Experts of a small language model: 16968 steps.
Below are experts of layer 2 (counted from 0) of a mixture-of-experts language model. Rows are named router (the router's row for the expert), gate (a neuron's input weights, with its number), up (a neuron's input weights, with its number), down (a neuron's output weights, with its number) and show model dimensions 192-287. Each number is 200 + 30 x the weight over its row's rms, rounded and kept within 0 to 999.
Before each expert's rows: a language model's description of what the expert responds to; "gets" lists some tokens that make up at least twice as much of what it gets as of all text. This comes from a sample of Wikipedia text that the model never trained on. Tokens count by the router's weight.

# expert 19
It responds to: Articles, numerals and copulas, especially the a in film or game definitions like "X is a 1936 British comedy film"; also the, an, was, two.
gets: " a", " the", " an", " was", " is", " A"
router,203,210,203,199,179,185,207,179,186,218,157,205,174,165,205,216,152,191,170,222,185,170,178,209,257,242,207,207,182,237,245,194,184,202,171,243,161,174,199,180,170,151,185,208,154,202,239,173,223,197,187,262,224,189,233,214,167,185,224,250,246,144,195,194,277,180,217,137,238,221,234,208,170,219,189,268,191,148,242,207,208,217,185,175,189,273,222,214,228,207,235,198,202,194,178,188
gate0,231,221,242,119,184,204,187,257,219,208,176,162,230,183,247,187,184,176,210,132,165,210,214,208,214,203,200,230,176,227,227,254,198,172,195,196,185,226,210,225,167,155,240,196,219,204,272,195,176,196,191,157,174,149,185,217,170,211,262,155,167,207,176,229,173,165,200,225,189,215,184,149,187,198,178,239,198,209,193,211,241,211,158,205,168,186,163,179,242,249,198,187,201,183,178,240
up0,240,190,239,174,160,241,159,257,247,202,216,170,199,120,285,205,158,200,197,171,128,209,198,202,207,201,209,241,186,197,196,236,194,189,186,160,212,228,192,221,160,194,191,198,214,177,227,228,204,172,183,159,189,135,180,215,229,231,215,125,198,181,182,247,135,192,208,216,207,244,213,208,147,149,206,222,183,245,182,183,206,218,164,206,140,193,168,200,246,223,223,192,215,190,186,218
down0,221,180,228,287,248,220,140,198,175,199,233,211,228,233,220,261,188,215,190,167,230,243,194,182,199,238,142,217,199,179,242,192,169,238,211,213,199,232,226,187,148,220,168,222,226,215,167,240,200,202,182,215,175,245,155,142,225,216,195,203,200,147,254,207,209,174,220,186,177,255,217,234,170,186,193,207,144,207,181,237,206,179,216,216,177,257,240,227,227,208,186,179,176,206,203,118

# expert 20
It responds to: Colons after infobox field labels like Conference, Born, Coordinates, Postal code, plus table pipes and the attribution words According to and says.
gets: ":", "):", ";", " According", " according", " :"
router,203,236,187,143,175,212,207,216,209,190,139,219,182,154,206,179,166,218,240,137,182,171,187,237,173,195,216,221,167,164,214,176,208,191,175,210,204,222,193,165,230,205,233,201,252,196,230,170,247,199,218,210,219,190,302,298,162,248,184,250,203,188,193,198,186,202,233,205,232,176,180,207,197,226,234,201,217,188,237,157,216,247,153,154,196,198,219,243,226,158,201,207,238,222,169,191
gate2,192,279,140,226,221,173,262,203,212,169,167,204,220,202,178,189,199,259,194,213,190,201,151,237,189,173,186,243,210,207,146,190,226,223,210,162,253,179,198,247,233,226,182,194,206,183,131,169,187,175,207,273,193,218,203,186,205,195,191,193,196,200,247,227,171,247,228,199,216,224,229,231,206,210,221,137,146,195,160,257,227,177,236,193,242,244,215,186,187,238,220,177,238,187,190,214
up2,204,252,130,196,232,179,251,204,174,180,211,181,222,231,142,215,226,263,168,201,169,184,164,244,181,186,160,196,212,196,164,208,167,226,194,190,197,185,168,219,224,180,173,242,196,225,143,180,248,200,195,233,199,198,202,202,202,198,182,196,175,164,266,249,213,268,192,197,216,210,203,189,198,178,191,173,175,170,171,245,184,195,170,218,213,182,226,177,161,213,189,188,214,188,203,226
down2,245,139,256,216,197,148,156,232,156,189,286,244,198,180,271,195,171,173,180,205,176,183,196,177,237,256,163,167,207,152,206,165,247,216,185,242,207,181,218,235,109,159,192,249,202,186,214,216,169,160,161,202,220,215,175,193,222,195,232,215,196,202,181,220,204,217,230,263,207,239,161,187,166,272,176,214,183,200,258,222,149,216,208,214,195,219,179,185,185,177,183,185,165,122,191,226

# expert 18
It responds to: The word the and other determiners or possessives before nouns, such as the, The, his, its, 's.
gets: " the", " The", "The", "'s", " his", " its"
router,160,208,182,220,242,229,151,200,214,233,197,203,218,199,241,204,208,188,212,219,174,188,150,229,206,196,168,224,158,219,243,176,177,206,232,194,210,179,204,187,202,180,263,236,191,235,219,197,210,207,252,288,220,160,223,199,149,175,222,214,185,176,161,193,230,207,218,160,127,196,218,221,171,212,132,229,170,139,213,127,190,183,196,234,180,195,189,227,146,235,191,236,249,224,266,202
gate0,121,197,141,165,162,294,182,220,192,178,160,224,220,161,232,191,167,184,219,206,185,161,147,189,163,241,220,199,196,200,208,158,168,129,191,184,198,207,173,154,153,204,188,221,229,203,160,207,209,195,193,231,201,210,194,183,271,183,221,186,159,246,220,266,223,173,179,232,181,247,161,212,175,183,178,222,210,186,198,177,242,187,223,212,186,235,179,136,136,216,233,188,177,189,228,198
up0,183,166,177,148,182,226,184,189,180,209,194,209,198,173,197,235,214,209,206,177,177,140,173,243,162,205,221,169,181,181,230,189,221,201,192,171,213,219,192,197,190,213,126,181,245,211,198,208,221,191,164,236,173,212,166,183,201,245,216,239,183,167,207,209,232,158,154,224,200,277,226,207,186,247,223,209,213,202,218,220,184,210,171,167,176,215,151,184,185,194,163,208,206,176,192,256
down0,198,203,253,184,213,205,199,268,230,224,217,168,175,212,171,241,184,205,223,179,177,226,244,263,214,185,224,181,221,213,191,190,269,277,249,111,242,212,215,204,279,173,196,193,228,171,212,168,224,236,187,229,211,224,204,194,179,224,200,227,233,161,188,163,150,166,202,191,168,157,234,151,197,211,224,203,160,162,217,173,170,189,214,204,98,172,178,246,182,198,162,186,187,212,181,214

# expert 24
It responds to: Prepositions and commas linking phrases, such as in, of, from, at, plus word pieces after Man-.
gets: " in", " of", ",", " to", " on", " from"
router,194,244,197,202,207,148,144,216,213,176,153,221,178,180,177,200,150,169,186,155,196,137,162,200,249,244,143,191,202,225,225,146,188,198,175,232,203,179,185,211,166,277,238,215,241,220,181,205,232,156,199,243,186,204,213,220,210,207,210,245,219,183,174,196,239,168,245,186,210,266,209,185,179,234,272,218,223,163,221,174,207,202,204,195,196,215,262,246,265,194,207,159,234,214,192,207
gate0,150,189,196,269,208,172,226,206,194,154,173,193,193,175,181,209,180,225,212,188,153,226,211,153,248,230,163,172,218,235,158,248,186,185,218,191,165,190,223,253,213,244,196,163,214,258,150,197,222,202,138,187,240,187,171,225,207,185,175,220,215,189,155,184,242,162,223,169,157,212,227,213,212,169,241,133,171,208,160,144,171,206,138,238,194,193,159,198,206,149,178,160,178,234,212,160
up0,162,200,201,247,201,184,243,224,193,130,169,212,170,176,166,223,176,222,204,190,166,252,187,154,234,186,146,165,198,232,148,214,169,195,227,225,134,213,189,256,217,219,187,162,171,221,144,189,209,215,158,202,214,197,163,239,207,182,214,240,206,208,191,156,225,165,207,184,164,200,226,199,231,143,246,163,167,170,172,167,194,188,115,240,251,186,169,180,227,190,198,163,186,238,212,165
down0,171,186,195,121,216,216,202,209,165,196,183,246,257,185,182,145,184,238,244,201,272,183,175,254,125,222,206,198,215,194,202,185,192,215,171,191,206,187,191,205,190,191,149,193,154,171,217,236,185,189,211,271,215,206,218,162,185,187,206,218,279,192,164,150,225,190,169,197,190,191,162,257,247,190,137,194,210,223,178,201,203,260,223,169,224,220,233,168,218,203,202,257,232,191,212,191

# expert 14
It responds to: Line breaks ending table rows, list items, headings and paragraphs, plus dashes, semicolons and bullets starting list entries.
gets: "\n", " –", " -", "\n ", " —", "\n\n"
router,185,201,179,155,258,223,229,225,212,253,191,203,145,182,240,190,203,171,176,178,199,208,155,218,158,197,192,205,217,245,187,200,205,150,188,194,160,168,188,211,197,176,199,222,204,198,185,188,233,159,244,190,189,174,207,190,197,272,228,200,215,190,173,184,256,212,210,199,184,187,153,212,166,188,185,193,221,190,204,200,270,183,227,210,190,227,202,205,227,157,233,182,194,199,216,153
gate5,176,183,216,226,162,226,258,248,188,181,199,196,224,247,216,213,200,144,223,242,220,226,254,207,240,165,211,183,200,197,228,225,223,141,148,182,203,239,215,212,199,207,200,201,189,198,226,210,223,176,212,201,235,218,185,220,201,158,271,183,171,199,199,207,251,209,206,170,164,266,268,186,144,198,186,193,195,239,220,202,208,217,179,215,270,200,177,183,189,262,222,179,156,168,186,131
up5,176,221,161,183,207,230,237,188,210,191,196,202,205,212,234,195,218,135,224,222,233,191,247,189,201,190,206,211,223,174,205,201,230,174,181,230,159,187,213,220,188,223,185,224,186,187,220,164,222,186,181,155,188,189,136,199,187,187,227,168,153,208,199,191,225,201,196,200,223,219,236,114,173,186,216,168,195,219,241,177,180,203,145,136,234,239,127,187,223,212,196,157,138,226,212,140
down5,176,224,179,163,271,239,228,206,197,232,187,209,201,147,196,179,220,213,259,281,227,212,187,191,216,190,203,195,192,166,217,190,213,169,225,161,169,220,173,216,198,239,220,130,215,180,244,240,174,240,175,205,112,211,180,200,230,188,165,121,183,217,228,223,213,182,170,262,221,200,199,190,165,209,199,160,240,165,229,225,209,228,150,254,176,216,171,243,254,182,152,152,226,273,212,197

# expert 2
It responds to: Adverbs, quantifiers and negation right after forms of be or have, such as not, also, only, been, more, undoubtedly.
gets: " also", " not", " been", " more", " first", " be"
router,207,211,202,226,204,158,180,184,167,159,168,203,216,153,138,219,241,202,205,180,137,175,170,194,250,155,224,233,221,213,193,208,168,205,161,211,140,176,203,210,218,178,175,186,224,259,173,178,185,184,213,252,181,184,216,262,240,212,241,237,198,235,250,213,215,199,192,214,189,212,186,189,188,219,227,194,131,206,206,213,166,205,167,194,205,180,185,238,161,221,206,151,178,191,201,220
gate5,197,198,155,223,237,187,194,184,214,234,197,170,202,185,139,231,184,197,154,203,160,227,218,222,232,245,237,179,216,147,148,177,225,205,173,160,203,200,211,226,161,187,217,223,174,215,251,175,168,161,150,196,171,207,183,165,191,246,126,137,175,181,236,133,216,195,186,202,215,184,170,189,216,230,204,130,167,156,165,174,221,207,231,243,218,293,188,244,195,220,239,219,234,200,205,222
up5,207,251,156,240,169,218,158,171,205,263,179,218,187,140,167,174,185,203,165,146,160,215,200,219,211,191,238,204,236,170,198,265,172,177,164,165,176,216,180,240,217,177,222,226,170,210,248,160,180,186,213,200,157,193,181,178,191,178,189,162,177,225,244,234,204,185,202,167,230,183,177,188,235,233,238,175,169,194,221,189,242,218,171,168,207,230,222,210,169,205,187,210,221,199,183,189
down5,198,238,240,215,203,237,141,175,175,186,207,185,168,192,187,177,222,173,191,168,176,157,195,237,253,240,201,197,161,149,150,156,213,194,193,204,218,195,191,124,227,198,196,191,199,226,207,195,145,170,247,191,221,238,201,214,188,232,186,207,201,226,225,175,190,181,118,236,240,217,206,243,191,181,248,176,132,205,217,222,256,179,219,232,209,145,244,228,177,203,185,232,199,179,170,175

# expert 29
It responds to: Conjunctions and linking words after a comma or between items, mainly and, plus or, but, while, although, with, to.
gets: " and", " to", " with", " in", " or", " by"
router,201,206,144,140,188,190,206,206,260,187,220,220,223,215,218,166,239,175,171,209,196,183,146,226,193,188,219,191,195,260,166,177,225,236,225,262,185,236,189,183,177,235,178,218,228,209,259,159,209,222,213,261,200,135,248,194,246,193,224,280,186,171,178,247,238,159,185,190,139,216,188,245,223,202,200,181,197,161,191,233,206,212,143,158,203,217,205,253,204,224,194,204,193,198,197,217
gate0,214,154,189,203,198,165,236,186,181,207,196,164,235,279,206,216,237,220,203,183,193,218,220,162,214,175,230,166,182,196,171,205,255,176,235,280,188,176,195,257,190,226,187,185,247,219,165,202,223,142,190,192,173,148,234,221,200,187,221,197,175,236,179,202,238,191,196,205,176,210,199,238,238,195,208,175,181,194,231,220,216,202,160,190,200,164,196,185,206,180,205,224,187,279,188,200
up0,215,132,135,299,221,156,208,201,162,206,196,152,152,255,203,174,239,174,234,217,220,198,189,176,186,219,205,211,149,202,170,190,157,217,248,227,191,171,219,226,138,210,192,207,198,208,174,209,180,170,210,233,168,150,182,243,210,242,236,246,231,189,239,298,272,198,192,178,173,188,215,204,222,225,263,161,182,164,205,174,194,217,215,222,199,181,213,234,186,191,212,212,151,259,232,180
down0,185,224,158,189,232,226,153,183,187,193,235,178,195,201,188,191,224,208,223,175,167,228,184,230,120,158,222,155,214,155,215,224,182,231,258,226,185,173,233,181,152,204,236,237,190,187,172,192,176,233,226,252,207,202,195,192,178,202,233,210,215,172,237,224,273,167,188,167,189,221,247,157,201,233,175,217,164,212,218,195,213,193,195,245,164,221,197,138,258,222,166,203,191,195,186,202

# expert 0
It responds to: Heading markers ==, ===, ==== and the first words of section titles, such as See also, Species, Personal life.
gets: "==", "===", " ==", " ===", "====", "See"
router,189,223,166,182,186,163,237,234,227,170,204,240,180,172,210,187,226,215,164,97,165,146,191,212,236,185,208,224,216,211,133,210,136,239,212,192,216,174,194,207,180,214,223,187,231,190,234,237,262,218,276,227,186,146,252,204,215,217,204,213,191,213,165,233,224,215,177,197,210,206,176,191,113,235,231,196,196,223,190,175,242,234,208,148,172,226,247,189,186,145,226,242,204,156,244,212
gate5,191,209,190,185,206,153,170,180,175,220,167,185,228,215,209,216,173,180,194,173,199,199,196,217,226,217,168,111,179,178,208,183,208,241,190,218,231,212,193,205,178,197,179,185,194,251,212,139,219,258,206,191,132,188,171,217,201,174,215,228,263,236,219,230,215,219,227,189,213,162,246,210,225,228,243,165,248,215,188,199,227,189,196,177,214,156,185,197,182,183,212,186,239,234,170,246
up5,174,249,164,157,222,201,160,211,202,190,186,199,265,200,167,190,232,196,207,208,206,175,181,220,192,220,139,189,194,200,209,124,181,140,176,232,253,214,240,223,167,227,169,182,225,234,205,176,220,169,187,213,237,224,188,238,226,208,258,283,232,222,261,193,280,236,184,154,245,211,191,241,253,184,150,203,243,177,222,159,193,210,188,133,221,148,170,209,203,201,169,223,267,188,192,281
down5,201,172,196,188,193,219,195,223,197,203,252,159,258,163,134,245,216,197,221,212,241,216,160,233,148,137,187,203,173,172,187,258,253,233,170,234,217,199,200,159,191,169,251,230,202,154,238,227,245,198,188,144,155,176,224,194,213,258,227,193,169,168,220,197,179,268,227,206,171,176,161,207,164,238,240,201,198,162,239,223,164,241,217,215,229,189,238,174,207,233,242,223,159,239,158,131